config.toml
hidden_act = "gelu"
moe_layers = [1, 2, 3, 4, 5, 6, 7, 8, 9, 10]
router_score = "softmax"
balance_loss = 0.00525
init_std_router = 0.0297
positions = "learned"
init = "normal"
init_std_o = 0.00942
learning_rate = 0.00127
beta2 = 0.98
train_tokens = 636600000
Below are experts of layer 8 (counted from 0) of a mixture-of-experts language model. Rows are named router (the router's row for the expert), up (a neuron's input weights, with its number) and show model dimensions 0-127. Each number is 200 + 30 x the weight over its row's rms, rounded and kept within 0 to 999.
After each expert's rows: "mostly gets" lists some tokens that are sent to it at least half of the time. This comes from a sample of Wikipedia text that the model never trained on.

# expert 26
router,179,132,233,225,172,180,196,155,214,235,192,161,184,233,246,162,239,159,173,189,188,216,226,224,212,155,180,230,245,247,171,206,200,166,209,192,186,193,238,192,205,216,173,151,220,212,184,177,160,188,202,262,167,192,139,189,249,168,222,235,237,245,247,222,175,227,204,198,226,290,195,256,189,158,199,187,235,176,212,230,208,198,164,196,233,216,199,223,233,169,200,195,255,246,216,188,173,187,183,235,210,227,197,242,178,177,211,270,203,199,198,215,186,194,126,179,195,174,180,178,204,223,191,219,246,210,235,230
up0,217,208,206,254,206,257,199,204,191,197,250,193,244,241,161,223,204,179,182,182,188,171,175,194,199,184,180,219,246,203,212,176,180,209,212,186,202,231,203,256,224,231,165,231,207,182,202,231,196,137,197,141,184,250,201,199,137,254,192,222,133,195,221,182,191,254,183,190,192,191,218,173,231,215,178,246,179,150,218,212,271,196,178,207,149,275,228,233,188,236,227,183,192,209,231,146,185,176,183,188,170,205,161,189,176,234,231,204,244,218,160,198,196,193,148,183,213,125,190,178,223,218,157,165,182,182,179,152
up1,225,162,150,182,196,266,229,201,155,210,175,164,180,195,202,265,183,205,195,212,233,158,171,213,262,193,181,214,227,153,186,188,141,183,181,189,196,236,180,193,167,218,175,186,162,168,188,157,213,165,245,202,165,207,210,171,219,204,163,227,239,263,191,133,215,215,207,201,215,186,235,227,246,187,166,220,200,165,219,226,163,169,162,190,271,217,172,239,212,206,220,250,195,184,167,227,250,224,186,206,192,178,236,245,226,165,200,186,226,223,203,178,142,239,225,182,251,163,135,199,198,192,226,167,212,190,223,189
up2,192,207,148,162,232,188,204,149,180,215,201,200,205,239,225,208,182,200,190,248,212,146,175,188,201,239,196,162,211,219,195,209,157,169,201,206,160,171,141,167,270,194,185,190,159,197,279,208,194,246,191,195,233,221,179,200,203,236,245,202,188,197,206,196,200,200,220,235,233,236,232,152,193,203,208,247,193,216,232,181,154,200,156,192,148,215,212,190,205,238,187,152,250,170,207,192,203,190,142,143,204,165,256,195,197,211,188,239,237,205,169,151,215,204,179,198,233,193,187,231,154,137,211,202,224,242,289,188
mostly gets: " election", " season", "ification", " development", "struction", "ation"

# expert 61
router,209,261,217,210,183,167,153,211,226,155,125,207,165,229,202,232,170,250,141,203,226,150,204,188,144,196,243,196,148,229,183,239,225,206,203,204,184,251,182,211,265,219,194,190,183,200,192,233,212,171,209,160,215,210,172,145,215,152,233,168,161,170,186,223,199,206,253,192,209,153,178,240,225,205,184,159,225,193,170,180,180,148,231,248,198,241,229,206,193,179,198,191,204,183,203,180,198,255,205,184,204,162,234,184,249,232,166,197,210,234,254,226,259,218,211,191,259,176,200,224,187,180,160,202,203,235,221,218
up0,224,192,215,248,214,200,224,209,209,205,186,150,176,191,218,168,242,171,250,239,181,204,244,253,187,259,165,242,185,140,193,178,232,151,145,272,152,173,197,188,251,195,208,195,161,254,203,248,205,182,229,239,254,226,182,180,194,225,185,230,212,165,183,199,152,214,184,139,213,204,207,202,160,241,210,241,180,186,174,153,217,195,237,184,249,166,172,211,191,201,199,241,198,169,204,217,172,253,189,233,212,173,185,253,217,228,199,191,168,195,228,217,211,197,193,213,160,183,177,173,181,196,238,209,152,149,238,217
up1,156,184,223,237,193,204,187,197,215,239,198,168,185,183,214,185,209,258,250,175,214,150,195,260,226,233,190,178,187,154,207,249,207,246,207,196,156,216,229,201,174,262,247,191,161,228,170,245,204,157,201,222,177,182,228,227,149,232,182,191,212,189,177,212,155,257,175,234,181,192,226,226,213,144,222,207,230,141,197,238,206,206,209,197,171,198,138,179,188,133,154,201,199,175,168,190,188,193,196,215,222,202,154,197,189,171,193,214,258,152,174,195,216,217,246,125,176,215,185,227,246,170,215,227,211,213,253,201
up2,184,165,218,196,212,194,176,165,201,229,245,162,229,214,176,202,209,213,164,222,152,179,221,211,203,232,145,174,167,202,213,186,174,168,146,132,201,195,154,190,250,167,194,207,172,261,210,230,209,237,234,195,181,220,171,221,225,180,161,191,212,180,206,203,225,167,220,126,174,169,199,170,252,252,255,195,229,217,182,225,235,244,154,179,227,193,226,149,198,189,242,211,189,178,176,163,234,199,243,216,190,200,221,219,217,246,167,208,235,214,188,133,190,180,224,218,233,223,169,203,259,163,267,209,238,193,160,189
mostly gets: " Al", " ex", " un", " con", " Ri", " vi"

# expert 37
router,218,209,149,214,190,166,170,225,265,162,229,251,228,239,210,213,225,208,141,177,225,204,172,264,239,169,222,206,169,150,177,212,194,205,205,204,208,166,238,189,138,213,210,204,198,188,220,151,155,214,170,215,190,202,185,244,207,168,202,168,199,177,141,234,148,203,165,194,260,160,206,260,234,208,201,259,184,187,244,237,228,215,190,201,243,215,205,207,230,236,196,193,208,180,227,228,204,196,245,179,135,196,210,208,211,184,200,227,158,179,205,144,181,190,210,155,133,194,182,216,184,153,173,229,228,242,210,170
up0,161,221,216,226,224,244,216,181,187,208,203,199,200,156,142,173,281,192,243,191,206,199,199,140,150,224,181,212,186,223,204,170,208,214,182,199,222,211,227,214,191,267,195,230,159,201,233,210,179,211,253,154,213,210,207,188,152,241,222,226,158,236,178,193,213,254,152,229,199,219,199,184,208,219,176,201,238,238,200,191,222,195,179,195,203,145,167,171,250,195,198,223,164,207,216,179,160,162,175,226,147,200,135,283,250,159,177,232,206,237,191,226,207,154,219,214,172,213,197,220,152,239,167,186,231,163,171,209
up1,147,155,209,205,205,260,245,214,155,233,196,191,194,209,217,187,208,177,204,144,204,235,226,191,200,185,154,189,266,179,251,241,200,200,176,179,174,178,203,239,229,212,236,223,191,163,209,181,206,163,267,194,213,221,214,163,241,202,158,206,253,174,189,174,194,190,271,179,155,232,177,197,201,225,240,168,189,211,157,229,228,207,145,199,222,179,160,193,196,233,181,180,262,176,183,212,201,180,209,145,202,218,170,134,194,179,168,198,262,264,171,219,180,187,235,222,245,212,195,177,175,231,165,242,190,178,179,206
up2,204,170,181,194,207,246,224,184,183,179,181,232,203,219,167,245,184,191,150,250,215,238,193,217,233,190,156,210,223,206,223,227,221,213,191,247,184,180,218,232,213,245,185,201,210,189,219,249,186,205,133,197,198,215,191,182,170,225,170,185,246,227,185,199,218,199,196,218,209,167,186,242,250,158,264,219,150,244,164,207,259,190,157,191,208,194,156,196,154,156,166,157,171,205,171,177,229,212,194,164,202,148,184,205,148,242,196,221,163,218,226,219,211,275,230,254,191,182,167,155,172,190,150,211,206,208,275,234
mostly gets: "–20", "–19", " York", " New", " Green", " Gold"

# expert 24
router,208,237,198,164,223,215,168,275,147,220,157,178,241,169,185,181,238,170,232,236,199,240,198,210,222,177,185,172,129,202,153,183,187,181,193,210,186,171,217,166,219,178,196,149,152,196,228,187,195,162,196,197,239,189,196,233,200,238,170,190,171,247,182,165,176,198,146,224,212,203,155,129,225,207,162,162,237,196,263,174,235,202,209,249,191,231,162,224,181,198,234,200,180,197,196,175,258,238,239,227,241,230,248,188,210,183,185,194,166,229,229,218,196,234,235,218,191,179,223,218,224,177,208,230,142,192,155,161
up0,186,192,245,197,187,175,198,159,214,192,182,240,209,180,216,209,257,166,231,224,218,230,145,151,146,213,195,186,199,220,190,169,204,196,195,190,242,265,220,193,204,177,218,181,161,227,234,199,210,193,153,190,200,195,233,162,166,187,209,240,161,167,123,185,279,209,185,211,201,228,234,214,230,185,283,247,190,160,170,186,222,201,211,171,223,188,136,228,169,211,178,246,182,207,214,208,229,158,197,198,194,161,159,259,244,238,166,235,181,216,204,207,150,291,178,209,194,203,192,216,193,209,217,185,202,191,190,179
up1,206,217,232,217,163,177,224,209,231,200,234,180,267,188,200,231,237,171,220,217,220,156,170,171,182,222,176,167,195,268,154,184,171,232,213,198,187,181,180,229,185,191,153,170,164,204,185,251,219,178,171,167,240,191,102,171,220,225,212,187,233,227,227,205,210,233,187,234,171,180,247,233,215,257,221,167,208,205,180,196,238,175,219,227,177,190,188,196,148,184,227,141,147,195,239,185,216,223,183,196,199,175,214,195,202,225,183,201,171,214,199,199,226,220,145,219,222,167,115,205,192,218,169,124,253,173,184,201
up2,192,239,219,285,174,184,194,178,182,203,189,228,218,214,238,223,176,177,181,203,200,197,201,156,227,229,202,203,220,219,224,216,180,202,219,147,207,153,161,211,148,251,212,191,194,222,169,218,248,164,185,189,233,222,142,176,220,251,156,161,224,186,145,231,203,196,216,183,203,163,207,228,189,183,196,225,166,164,193,214,184,240,161,210,192,181,195,201,214,251,224,205,200,190,189,199,195,197,269,181,168,169,202,180,255,145,179,186,228,168,178,184,265,249,277,187,166,157,219,173,181,248,229,190,176,247,152,150
mostly gets: ").", ");", " 2017", " 2016", " 2018", " 2007"

# expert 40
router,221,161,237,212,166,225,195,159,219,150,156,197,259,196,201,229,189,165,227,171,178,199,231,224,211,231,225,220,127,191,182,202,184,185,224,254,175,239,217,178,195,245,182,219,169,161,214,233,159,236,217,196,236,223,205,241,163,210,220,178,200,168,229,183,196,175,190,223,168,181,169,203,170,197,233,198,142,143,232,183,170,258,199,210,192,221,213,202,229,247,215,226,205,227,183,160,212,205,206,171,240,226,197,142,215,167,225,229,235,208,228,228,151,163,157,269,182,205,200,184,152,153,263,180,233,209,230,249
up0,218,179,252,179,199,238,231,185,193,225,185,224,228,145,198,193,200,184,205,187,217,182,205,196,194,276,173,195,185,170,196,162,168,194,211,180,122,163,192,196,204,157,183,207,215,174,211,208,236,243,201,118,175,233,235,192,209,196,162,163,187,202,176,234,194,244,273,223,224,188,189,178,207,182,178,218,191,239,186,171,198,196,223,232,202,160,172,193,186,213,204,205,283,190,178,206,211,244,116,261,219,185,227,215,118,164,207,208,177,206,201,204,210,187,223,237,198,237,199,209,230,196,245,239,170,137,233,172
up1,133,177,214,228,229,204,233,192,188,200,220,217,236,201,199,229,145,171,116,186,174,168,190,212,170,206,206,235,219,192,194,225,267,212,165,207,150,189,172,213,216,251,187,202,237,236,203,220,208,172,201,165,195,192,174,261,181,193,146,181,243,196,174,210,218,201,227,185,231,159,193,238,196,209,209,177,180,205,180,200,184,172,226,172,180,202,171,200,216,255,213,211,206,226,234,241,155,254,216,190,223,196,115,182,164,253,202,194,246,210,140,169,156,190,215,229,242,175,169,130,201,170,224,152,164,181,194,216
up2,251,197,183,200,172,204,209,223,232,151,215,285,223,196,157,242,164,212,189,197,188,251,197,201,211,189,160,212,233,184,172,212,198,203,225,236,171,208,185,225,256,225,202,164,184,195,169,175,242,188,238,218,162,140,197,203,222,189,264,203,196,242,188,161,199,198,243,213,169,159,242,190,254,204,179,184,179,207,252,199,233,172,165,154,182,291,208,128,184,180,183,178,204,198,226,220,180,199,169,271,210,166,177,204,205,169,207,186,148,163,182,204,198,198,188,192,227,181,149,161,160,164,234,180,200,223,176,207
mostly gets: " the", " to", "The", " at", " from", " for"

# expert 0
router,135,187,230,185,207,207,231,160,180,210,172,211,190,152,250,179,192,178,176,222,153,246,234,166,214,222,251,207,171,267,209,191,210,234,183,269,181,149,163,217,189,183,209,229,229,211,194,186,213,181,213,204,183,161,183,180,165,239,165,175,196,242,190,232,168,238,197,247,180,183,173,162,201,230,229,181,207,229,181,222,200,199,231,212,194,205,196,199,250,184,192,257,171,184,173,224,255,246,197,200,191,256,239,176,186,178,209,188,215,250,198,159,208,232,188,137,186,208,246,257,205,232,157,238,232,153,184,258
up0,190,225,202,180,183,241,168,175,226,217,242,166,234,192,149,216,144,164,228,207,201,237,179,228,177,215,203,247,188,226,185,238,189,227,175,174,210,185,176,236,215,149,219,198,231,169,206,156,191,145,259,145,192,221,237,206,217,201,240,169,175,157,177,160,246,204,218,154,201,203,201,213,230,207,216,179,202,198,227,208,238,217,238,195,123,231,224,162,209,223,197,193,179,230,227,237,129,177,227,249,245,186,141,169,200,180,204,265,182,184,183,201,177,168,197,218,247,179,189,214,180,187,175,244,215,251,257,179
up1,194,243,177,164,175,197,205,192,193,192,190,212,208,193,193,213,255,179,189,198,214,198,115,174,268,172,207,248,239,211,157,225,193,238,198,188,231,192,201,189,219,210,210,234,159,197,221,213,184,144,215,183,239,198,208,256,215,239,180,194,179,205,244,152,160,171,161,189,195,206,209,184,242,232,140,248,153,221,164,181,230,191,198,211,253,257,248,171,145,206,252,196,179,173,193,233,242,120,189,172,204,204,180,163,229,231,215,245,211,249,183,200,198,199,165,176,202,187,146,149,179,198,209,208,180,229,233,196
up2,178,209,152,184,182,152,235,205,203,221,202,230,246,201,181,213,222,192,187,152,217,195,112,206,256,171,196,184,170,153,239,220,188,249,224,203,171,230,153,185,166,197,194,142,227,283,251,216,209,233,196,211,150,202,166,218,194,251,210,261,233,192,231,237,225,203,215,210,176,198,201,220,242,158,182,151,235,244,174,210,172,184,176,155,244,225,194,150,198,196,164,204,254,211,224,214,182,208,206,239,217,190,221,177,230,201,197,161,192,200,147,184,212,211,239,167,193,212,185,190,262,186,206,205,202,168,170,159
mostly gets: " first", " been", " his", " found", " second", " made"

# expert 57
router,191,167,197,126,164,151,184,217,187,162,193,221,230,146,236,197,204,239,118,201,225,264,243,165,215,221,243,211,162,206,208,205,182,167,183,188,192,222,236,220,191,220,252,193,214,227,167,149,225,180,255,226,210,184,172,145,149,207,167,205,211,193,214,237,192,163,243,153,169,266,217,179,206,230,246,188,210,206,185,218,240,190,196,180,195,185,245,204,156,238,202,159,202,219,160,201,202,204,190,204,179,204,245,214,184,226,198,224,174,156,230,188,279,202,202,235,226,206,181,191,243,219,206,187,257,185,218,171
up0,198,190,254,242,215,194,158,240,207,191,226,168,185,202,210,187,248,181,175,212,201,228,194,208,241,185,204,208,183,187,229,220,162,226,212,236,164,111,225,177,135,221,150,163,211,196,140,182,193,164,208,184,175,154,159,181,187,246,214,223,204,176,180,226,200,179,239,225,184,229,235,217,233,183,199,192,197,232,236,174,235,275,189,199,148,206,171,181,220,195,233,198,168,192,209,181,181,208,217,239,281,208,212,211,251,274,212,208,173,205,175,246,171,239,217,171,161,160,203,152,160,197,209,162,188,196,165,233
up1,169,180,207,203,251,207,216,223,233,295,277,191,213,166,170,152,199,234,207,183,278,220,227,203,207,229,224,232,211,215,215,165,162,214,212,184,183,194,238,186,145,214,207,134,182,117,190,208,260,220,142,194,242,175,223,161,194,243,194,203,205,227,207,144,137,153,211,194,179,179,213,229,221,223,179,210,197,221,189,222,172,248,216,224,209,221,141,213,244,226,221,212,246,178,224,200,218,203,218,187,199,164,216,160,152,193,170,193,228,186,190,172,179,189,216,210,191,193,211,167,208,199,188,158,205,209,181,174
up2,167,156,204,171,182,225,202,196,186,195,205,139,165,162,216,211,183,256,249,167,163,147,137,230,217,202,228,214,232,218,180,229,204,198,208,227,238,176,184,196,240,198,167,200,209,213,218,198,179,153,179,163,209,221,169,221,218,184,144,172,227,180,210,166,265,225,236,230,223,201,187,233,250,222,203,166,257,205,129,194,192,175,184,199,230,195,159,208,207,185,152,233,102,216,228,197,205,237,276,186,242,214,205,184,229,179,194,212,177,172,214,208,195,202,199,204,186,189,217,210,224,222,195,171,195,228,106,209
mostly gets: " S", " Z", "ers", "s", "ities", "os"

# expert 33
router,213,163,210,241,187,215,180,177,175,165,172,222,271,199,191,249,205,186,286,188,153,256,167,206,216,212,192,170,148,194,193,161,209,195,225,171,167,159,202,176,207,202,147,231,199,192,196,212,187,201,231,289,246,208,209,149,163,169,155,160,204,185,170,210,203,224,233,217,193,223,121,176,183,219,221,184,219,187,246,157,217,187,222,190,188,209,228,194,262,252,202,216,159,190,217,131,213,178,264,181,216,221,210,201,199,209,193,236,278,220,182,195,194,184,218,201,187,166,179,162,199,187,194,207,226,203,216,209
up0,251,185,222,224,206,145,199,198,202,199,204,114,156,204,208,212,185,166,148,211,192,209,213,158,206,171,153,185,204,226,210,193,149,175,208,234,198,204,197,193,148,218,187,194,247,198,231,230,218,241,159,204,248,157,182,221,185,189,281,210,233,255,217,249,210,178,232,240,229,156,218,221,216,142,140,201,251,202,177,213,159,225,200,164,107,199,202,130,184,219,210,190,201,208,195,207,228,215,211,181,192,186,164,208,200,198,162,218,186,221,216,235,178,223,233,227,173,177,230,172,193,192,221,224,163,146,199,214
up1,185,207,164,199,183,210,196,242,192,181,242,225,154,194,183,179,210,209,196,205,155,232,200,227,235,189,240,213,219,195,255,199,131,218,149,219,208,168,179,151,177,252,229,188,243,191,162,217,203,153,182,187,167,245,162,200,189,193,191,260,170,147,238,156,200,224,252,175,201,265,192,209,175,239,144,188,196,182,207,186,149,237,175,205,217,169,216,190,206,185,291,212,213,181,211,183,194,232,178,195,210,203,190,237,186,190,197,224,242,177,177,208,194,212,178,122,201,190,190,142,161,212,224,243,180,229,266,189
up2,218,217,246,175,198,218,221,192,220,169,261,201,219,215,225,221,220,233,198,185,218,228,195,136,130,172,185,158,194,202,200,191,185,189,233,216,224,232,217,186,251,205,191,172,191,195,186,179,202,221,213,203,212,209,251,241,187,250,216,179,154,217,291,213,290,234,244,208,164,253,186,191,208,236,107,174,194,154,183,204,207,182,212,224,196,175,232,173,153,209,201,163,173,172,163,175,207,219,218,174,188,192,197,177,222,200,186,226,200,191,185,157,207,246,246,178,211,223,165,124,149,195,197,198,174,209,227,178
mostly gets: ",", " and", "),", " from", " with", " by"

# expert 58
router,181,164,212,188,165,211,177,232,207,223,207,176,238,225,209,156,227,208,143,214,202,223,210,166,152,237,216,240,222,153,188,238,183,173,138,234,213,228,143,198,247,219,226,195,255,206,229,176,189,207,195,208,210,187,230,191,223,192,219,217,208,245,214,224,207,200,195,203,179,257,160,265,217,199,148,182,229,218,190,155,195,180,185,243,202,222,245,236,213,220,238,218,210,235,151,179,206,258,193,253,188,196,162,262,133,201,207,195,157,205,197,220,153,199,218,157,195,158,146,146,226,238,177,252,182,176,196,199
up0,276,217,193,147,214,214,176,154,221,248,200,187,201,184,151,233,176,182,228,244,188,165,198,216,181,187,215,119,165,175,250,200,245,178,234,181,207,173,262,174,205,219,219,195,192,273,203,217,166,244,191,246,174,207,201,197,157,192,215,176,189,231,216,228,205,191,218,250,216,201,207,220,192,233,184,219,216,197,216,207,136,241,165,181,184,214,181,192,200,166,218,224,203,218,222,184,246,194,210,192,172,242,223,192,181,188,141,224,211,242,198,235,233,178,220,140,134,200,177,256,150,178,136,218,197,187,163,197
up1,158,242,236,159,176,249,209,215,244,216,182,123,176,225,175,140,217,177,205,193,231,211,229,219,209,202,220,204,197,235,208,211,179,185,207,221,212,213,155,187,174,227,193,138,204,195,239,190,160,217,156,189,189,179,207,218,229,191,192,190,230,234,243,230,170,221,221,284,245,191,212,201,235,190,218,194,179,215,194,182,169,188,116,184,202,254,91,159,179,227,238,204,207,216,242,178,157,234,174,189,221,223,222,170,195,210,148,239,207,180,204,173,212,196,215,182,185,235,177,160,224,178,203,151,220,234,199,213
up2,222,210,188,192,198,206,202,199,176,131,189,190,241,249,205,221,182,227,182,270,234,171,186,199,253,195,226,234,159,204,181,182,120,172,223,176,197,219,186,250,219,178,176,206,186,169,258,195,208,153,231,150,252,192,183,192,238,204,194,145,208,216,163,241,197,260,224,209,208,189,195,187,206,169,199,145,235,214,179,226,206,198,211,220,169,205,99,206,147,200,154,207,188,197,164,171,197,269,231,266,215,140,208,184,203,182,188,206,164,230,233,174,199,178,187,222,220,225,194,208,197,206,222,171,218,229,218,219
mostly gets: "tion", " name", " known", " music", "ction", " such"

# expert 35
router,208,156,185,194,266,182,194,186,215,171,175,163,209,211,227,226,184,188,179,200,206,132,161,177,217,220,199,154,141,236,214,186,183,202,142,137,176,208,199,180,196,174,197,115,173,248,187,255,210,196,227,200,219,195,212,172,172,182,200,192,177,186,204,141,206,198,241,197,165,206,249,204,227,204,258,168,186,189,148,215,203,199,189,207,194,227,211,241,274,178,248,201,266,253,144,214,172,188,167,180,191,196,224,247,216,242,237,197,218,168,216,188,199,253,222,226,226,214,196,231,251,211,213,190,237,215,189,164
up0,238,158,258,210,201,176,189,210,174,155,164,213,201,216,183,209,164,254,198,206,216,252,199,199,141,160,221,211,189,242,205,205,201,173,144,199,213,153,184,222,212,174,195,222,209,166,184,210,214,204,166,233,236,241,210,240,244,243,194,241,245,226,269,207,231,177,150,218,202,167,195,196,246,206,180,197,143,224,172,209,178,154,187,187,222,220,223,190,183,169,234,193,166,156,211,221,220,183,262,195,151,232,207,196,173,165,202,241,255,163,121,230,186,188,215,228,223,222,225,171,154,192,179,210,186,174,170,142
up1,196,185,246,180,170,207,193,231,227,204,218,218,228,166,193,218,228,244,183,136,214,193,215,163,220,225,110,207,189,178,201,201,185,207,192,216,217,252,201,178,181,222,199,182,142,199,175,170,230,180,208,176,257,195,208,202,228,272,182,197,168,170,169,195,201,199,137,153,209,186,221,202,186,199,144,168,176,218,235,274,194,290,190,165,226,172,239,179,186,240,182,196,213,168,242,192,210,295,184,219,160,196,266,212,181,179,219,196,225,190,183,206,227,246,207,200,217,195,215,187,166,246,217,192,204,212,207,171
up2,176,176,196,263,190,254,211,246,219,250,193,193,188,213,208,213,201,189,181,143,226,186,191,228,234,198,182,230,208,198,182,178,219,223,181,196,211,142,194,236,206,185,161,196,187,195,187,179,221,180,204,199,153,199,230,238,220,177,204,211,181,215,207,183,197,173,229,228,165,199,193,156,232,193,244,201,220,206,199,217,139,260,235,152,203,216,208,225,215,204,262,186,193,224,225,203,209,244,178,271,196,232,194,201,186,187,162,206,143,254,172,182,180,209,141,193,240,135,212,106,182,161,270,155,235,163,230,228
mostly gets: " Vi", " It", " dis", " plan", " Jo", "un"

# expert 32
router,213,168,209,265,235,181,169,227,209,187,197,231,207,201,184,183,231,221,171,173,215,156,203,227,175,183,179,188,177,270,217,233,193,220,146,197,215,209,194,288,198,216,207,202,158,207,191,129,198,249,227,251,175,196,158,206,225,184,255,202,223,209,215,173,196,236,192,224,239,250,168,181,157,194,211,227,256,195,128,156,153,164,164,222,217,214,202,237,193,172,222,203,208,211,200,234,239,198,173,220,178,223,160,222,163,185,170,178,200,200,183,223,145,250,206,185,190,163,177,207,220,237,146,192,215,269,190,186
up0,217,239,147,145,246,212,215,211,213,200,237,186,199,176,172,219,255,157,201,186,237,227,178,234,193,209,168,222,181,159,253,202,200,236,188,189,177,188,192,170,175,165,199,236,242,192,181,213,197,215,162,191,203,145,198,207,205,154,217,206,195,172,186,174,230,169,169,208,243,155,217,223,197,192,151,162,195,185,151,225,159,172,191,220,255,227,203,175,237,218,251,177,146,212,239,227,195,155,240,191,173,202,154,284,221,217,179,243,190,227,180,231,234,143,199,241,195,228,193,229,177,224,212,150,144,205,243,170
up1,250,170,210,202,181,166,198,232,212,152,192,186,134,171,167,180,209,189,207,152,220,229,179,291,252,218,183,251,246,178,235,155,192,149,218,221,202,209,227,207,236,235,182,200,162,214,194,178,201,195,179,235,178,211,230,178,232,222,200,192,191,161,232,145,185,261,233,153,254,229,192,215,211,215,220,177,154,165,181,209,213,218,165,168,227,223,203,185,207,160,215,206,193,191,199,162,189,233,219,260,212,198,220,170,168,191,197,178,144,184,172,188,180,236,269,213,161,179,159,198,210,233,208,222,242,135,214,205
up2,239,209,173,217,200,177,236,212,219,151,154,180,214,214,257,209,173,185,245,180,188,201,212,241,147,212,177,277,205,191,196,173,201,170,136,145,225,209,176,254,187,208,223,184,206,234,232,205,208,213,222,164,176,171,192,180,218,231,139,196,208,235,180,249,249,158,207,223,208,180,226,196,195,270,212,175,226,205,199,180,189,177,215,228,193,201,207,209,198,182,147,245,206,132,168,223,232,220,173,141,241,198,239,207,208,168,197,147,214,200,184,163,208,208,262,187,226,154,185,149,184,210,142,160,195,214,239,191
mostly gets: "ation", "act", "ical", "ship", "ction", " University"

# expert 3
router,194,158,206,222,229,205,229,151,253,156,191,216,264,232,226,258,228,173,215,203,234,223,216,233,173,205,249,220,150,176,192,183,224,226,242,254,178,191,231,182,185,158,215,184,240,203,220,199,173,215,194,240,185,227,229,170,220,188,128,175,190,236,237,215,210,215,177,271,176,206,144,212,185,207,239,204,174,191,117,181,194,219,145,192,190,222,232,224,155,184,212,225,206,200,227,184,139,193,232,187,200,187,195,224,214,192,243,233,221,231,212,175,191,192,265,188,215,186,218,199,176,168,185,170,155,168,243,251
up0,204,226,209,181,183,159,214,192,187,208,202,218,214,193,249,180,190,170,136,207,158,236,186,281,206,207,205,209,181,198,161,192,269,207,136,196,185,164,226,179,232,207,204,206,243,188,209,252,166,189,252,181,197,149,253,225,235,183,210,230,140,176,199,186,206,170,162,206,196,198,205,203,179,251,246,219,171,205,235,183,205,222,198,231,227,235,176,211,201,116,224,173,249,217,193,222,237,182,155,219,180,197,211,186,217,219,174,174,175,215,237,182,171,162,223,189,241,263,213,227,122,183,189,166,187,203,151,167
up1,183,144,182,199,229,179,182,215,166,239,147,178,243,165,226,210,193,245,247,230,185,162,210,209,251,221,206,194,214,227,173,174,154,187,260,238,186,176,181,211,174,216,227,260,271,165,228,175,225,214,187,122,189,167,175,189,218,196,160,223,232,197,215,222,161,166,235,191,173,214,178,196,251,192,207,179,153,238,190,228,214,259,172,236,173,230,193,198,197,198,241,211,166,227,210,246,215,206,233,221,243,176,151,195,225,179,201,169,207,175,193,189,215,249,150,144,188,242,193,209,201,195,161,140,191,188,192,229
up2,236,232,153,185,184,221,177,168,178,211,186,199,197,228,160,200,219,252,231,223,167,197,184,256,185,248,140,168,172,185,182,239,235,225,205,198,187,182,213,205,183,246,216,215,218,255,147,242,174,153,197,197,164,214,203,192,235,217,192,206,163,201,202,183,178,175,177,228,221,202,231,169,185,177,214,157,172,166,182,199,118,199,183,249,144,236,256,220,196,187,168,189,218,179,177,182,265,200,199,215,138,202,170,192,236,215,169,247,185,225,230,157,266,170,208,180,216,256,160,197,234,180,209,199,263,222,204,215
mostly gets: " that", " his", " which", " from", " their", " it"

# expert 44
router,217,230,236,202,226,220,232,240,209,190,181,266,177,191,173,190,225,186,199,228,190,224,222,190,212,142,191,251,192,204,206,232,229,188,157,202,151,190,195,172,239,164,221,167,192,189,199,253,185,183,227,176,184,241,229,218,219,179,162,230,180,176,203,207,220,203,219,220,232,188,151,194,247,192,198,184,158,170,273,186,210,191,205,249,123,176,205,157,161,216,193,142,206,185,197,150,174,230,148,147,143,227,201,178,183,219,162,196,231,229,227,250,200,194,206,229,161,235,200,174,241,215,231,129,210,236,173,248
up0,145,173,168,213,266,182,203,127,153,201,248,238,192,179,227,205,209,230,201,255,207,184,196,210,191,214,271,152,185,229,186,232,221,243,197,191,226,199,170,136,187,275,151,172,229,191,124,190,246,171,205,196,209,214,226,184,187,213,247,223,226,201,220,200,211,214,226,137,189,280,229,207,170,180,191,195,171,169,173,213,166,211,187,210,253,178,190,195,190,173,244,144,187,165,243,209,174,168,223,188,235,201,222,211,271,197,203,201,200,201,204,220,173,213,178,214,199,192,185,188,162,193,173,178,235,184,203,189
up1,121,199,220,249,190,196,267,227,195,162,207,192,202,161,150,210,248,172,254,196,175,193,198,228,202,194,213,198,213,153,177,222,202,195,209,180,211,212,203,243,197,191,222,229,224,182,222,210,168,244,165,187,167,236,179,191,181,231,145,244,212,204,144,210,230,225,205,141,198,190,206,170,194,215,161,215,164,131,193,191,217,226,230,197,169,179,195,206,183,166,203,225,194,230,217,231,237,265,183,177,183,209,179,283,245,175,200,138,205,260,200,209,217,199,228,259,198,126,211,202,192,142,179,207,185,216,191,220
up2,182,156,185,233,193,220,159,222,205,302,194,174,205,254,208,253,188,202,165,252,234,185,225,182,195,219,202,224,195,190,197,193,186,197,175,179,265,199,189,161,228,127,213,186,205,168,206,186,238,189,142,181,216,139,232,168,246,221,176,224,170,175,192,221,145,214,214,185,211,219,210,222,188,201,213,219,215,150,206,183,175,178,184,220,264,197,222,218,230,188,229,252,126,215,162,259,150,226,209,200,225,170,203,211,175,178,145,218,198,198,156,211,206,176,190,241,238,215,187,173,203,155,171,209,217,183,239,227
mostly gets: "==", "===", "=", " =", " |", " =="